Experts of a small language model: 135M parameters, 128 SwiGLU neurons an expert.
Below are experts of layer 2 (counted from 0) of a mixture-of-experts language model. Rows are named router (the router's row for the expert), gate (a neuron's input weights, with its number), up (a neuron's input weights, with its number) and show model dimensions 448-511. Each number is 200 + 30 x the weight over its row's rms, rounded and kept within 0 to 999.
Before each expert's rows: a language model's description of what the expert responds to; "gets" lists some tokens that make up at least twice as much of what it gets as of all text. This comes from a sample of Wikipedia text that the model never trained on. Tokens count by the router's weight.

# expert 38
Table cells and names. Spaces, pipes and numbers in sports and election tables, East Asian surnames like Kim, Han, Yang, and the verbs was, is, became.
gets: " |", "6", " was", " |\n", " is", "."
router,180,159,244,156,160,216,187,147,240,174,205,240,164,145,231,155,179,237,157,210,170,179,259,232,236,187,198,236,238,196,185,172,252,188,175,181,187,168,191,174,221,220,217,221,254,204,169,198,213,212,182,161,185,205,193,203,272,186,168,176,194,212,192,248
gate0,137,185,251,173,171,225,222,181,241,223,160,215,111,223,238,175,190,207,175,188,221,192,181,208,221,175,186,181,174,202,246,190,172,217,223,176,198,225,183,98,172,226,140,201,205,154,235,220,161,251,188,171,181,170,195,255,192,211,193,207,210,189,226,179
up0,155,220,217,217,195,204,219,230,143,203,196,196,160,183,205,226,196,188,195,189,162,175,216,180,135,206,241,205,151,215,199,181,157,199,222,272,184,165,170,214,185,200,219,234,213,202,195,169,191,177,229,196,274,148,144,238,206,142,231,234,220,219,157,174
gate1,241,215,191,212,170,200,193,205,223,228,226,184,163,206,212,147,210,204,180,242,198,166,215,206,203,292,160,157,199,206,200,225,207,173,190,213,143,215,208,157,195,183,222,187,258,178,198,211,210,184,211,196,151,164,120,254,195,201,159,196,212,220,209,236
up1,204,224,243,203,220,157,209,227,172,233,187,164,190,250,254,147,253,275,168,187,188,182,216,176,201,228,210,261,191,183,220,180,193,153,246,216,162,216,195,215,213,216,155,194,285,210,280,227,249,186,171,173,207,186,202,229,221,199,196,211,218,194,174,225
gate2,205,213,189,208,263,131,240,191,232,244,195,152,167,189,229,158,227,202,173,227,215,199,226,279,230,259,199,220,168,198,218,253,172,209,195,200,170,186,226,197,214,179,224,231,251,195,215,208,210,187,186,219,222,152,253,236,194,238,163,192,226,240,213,218
up2,223,213,198,150,143,243,213,242,204,227,229,186,179,164,191,223,221,212,232,256,193,222,186,228,192,200,182,245,203,163,191,128,225,181,195,296,175,188,242,232,243,181,210,199,259,259,204,218,182,206,216,208,221,181,165,168,162,222,220,173,200,163,157,218
gate3,204,233,199,189,189,187,238,209,217,199,284,196,147,202,194,184,180,201,209,162,243,189,197,192,240,229,193,203,210,207,292,247,267,208,165,191,194,208,237,160,244,169,193,150,212,230,200,176,230,230,155,180,246,181,225,217,221,189,213,183,154,221,185,216
up3,211,174,223,226,200,201,235,214,234,202,253,166,233,241,200,201,191,192,189,239,169,191,172,210,160,203,185,203,206,179,212,194,180,218,186,168,188,217,194,184,247,236,208,147,211,232,211,202,225,180,220,221,156,231,160,232,202,151,164,174,213,206,260,190
gate4,228,156,186,184,179,193,213,255,183,272,228,213,192,203,192,156,218,160,238,196,200,238,186,221,241,179,196,194,201,191,182,213,225,182,248,178,187,170,224,197,237,233,155,194,235,251,164,226,207,215,182,171,250,157,213,198,227,197,219,157,161,167,207,216
up4,226,239,213,193,152,133,220,167,231,200,162,285,160,200,226,155,217,206,207,187,210,257,175,205,188,197,200,290,226,212,175,177,213,252,204,241,173,201,158,270,205,180,189,173,244,243,189,258,176,222,198,215,192,207,203,172,219,225,174,146,216,180,210,215
gate5,251,185,235,213,165,166,213,200,198,188,218,180,153,200,183,185,240,189,202,207,175,190,225,231,239,192,153,233,201,246,161,174,224,169,194,222,202,151,177,189,258,206,256,186,201,267,210,198,204,207,163,175,186,189,149,224,181,179,219,184,212,184,120,242
up5,204,191,207,223,126,191,171,202,187,179,227,192,182,203,137,196,197,181,227,174,180,209,200,170,227,214,150,197,225,243,227,186,241,173,243,176,208,141,185,171,219,175,242,186,182,223,192,218,202,198,196,218,193,178,176,183,169,196,168,187,232,158,215,207
gate6,194,178,225,186,231,201,210,245,225,187,166,184,204,227,195,218,177,233,169,214,200,161,169,228,267,233,215,224,203,211,204,260,221,244,219,184,203,186,255,164,208,127,240,246,180,239,227,184,233,204,183,180,216,237,203,242,227,148,206,230,255,205,195,223
up6,251,201,154,248,185,231,226,206,214,205,174,216,237,221,186,175,216,254,159,206,217,195,255,220,196,191,224,251,220,199,185,217,200,221,214,177,240,219,193,159,177,219,190,229,198,198,209,157,188,183,243,182,206,221,224,202,190,190,188,186,254,188,167,224
gate7,221,224,223,237,231,183,179,193,242,145,217,151,212,217,177,211,206,190,192,216,152,243,161,289,211,193,182,183,198,159,172,168,228,225,206,259,212,194,186,260,236,209,249,213,215,175,195,199,208,195,243,174,214,219,165,216,220,299,189,161,175,243,164,156
up7,199,161,206,154,148,201,201,164,252,148,179,225,175,202,197,227,192,206,199,175,200,253,154,191,219,226,176,169,193,225,196,156,223,162,229,206,236,207,171,178,228,231,233,167,176,172,181,226,172,168,216,225,194,208,216,212,196,258,217,239,160,254,185,193
gate8,204,204,213,192,214,185,191,209,173,167,201,211,149,207,202,169,186,231,204,163,150,219,225,231,200,250,202,255,195,165,197,161,222,145,200,184,202,230,112,200,218,228,223,180,233,193,182,205,226,208,177,219,215,240,230,169,200,158,189,165,149,238,206,160
up8,162,217,213,123,236,232,201,218,193,184,200,178,174,203,205,194,214,210,178,170,225,182,223,231,224,217,180,192,237,212,233,184,193,185,230,173,212,248,188,243,223,173,257,166,220,197,160,219,190,211,236,223,173,190,213,213,203,174,184,194,197,176,205,122
gate9,140,192,192,190,215,236,256,185,208,169,189,218,209,186,212,184,166,259,206,203,210,182,173,255,214,225,214,160,162,193,208,298,216,186,205,189,202,204,237,185,257,159,239,234,189,245,243,194,265,231,248,208,213,210,180,215,201,153,158,164,162,183,196,152
up9,172,194,186,185,193,257,200,282,192,211,206,196,245,178,207,226,244,239,197,190,211,194,171,237,240,196,255,251,199,249,206,204,161,183,232,192,198,189,131,208,186,167,207,235,218,226,223,170,201,201,185,181,285,243,208,213,216,220,211,176,210,128,197,160
gate10,196,203,263,216,139,176,159,209,192,185,169,233,223,161,211,185,227,178,204,182,176,237,184,239,182,200,196,169,198,177,230,256,171,231,179,239,204,250,170,201,188,216,273,222,186,199,222,253,208,191,236,168,227,148,199,238,250,141,136,221,141,190,173,201
up10,197,220,205,225,131,146,211,174,211,209,163,201,161,146,175,182,197,184,195,162,156,216,194,174,199,191,211,166,227,179,221,189,183,224,171,231,207,169,150,190,158,152,232,185,124,191,242,205,179,207,213,177,212,199,193,175,208,178,189,221,174,196,203,183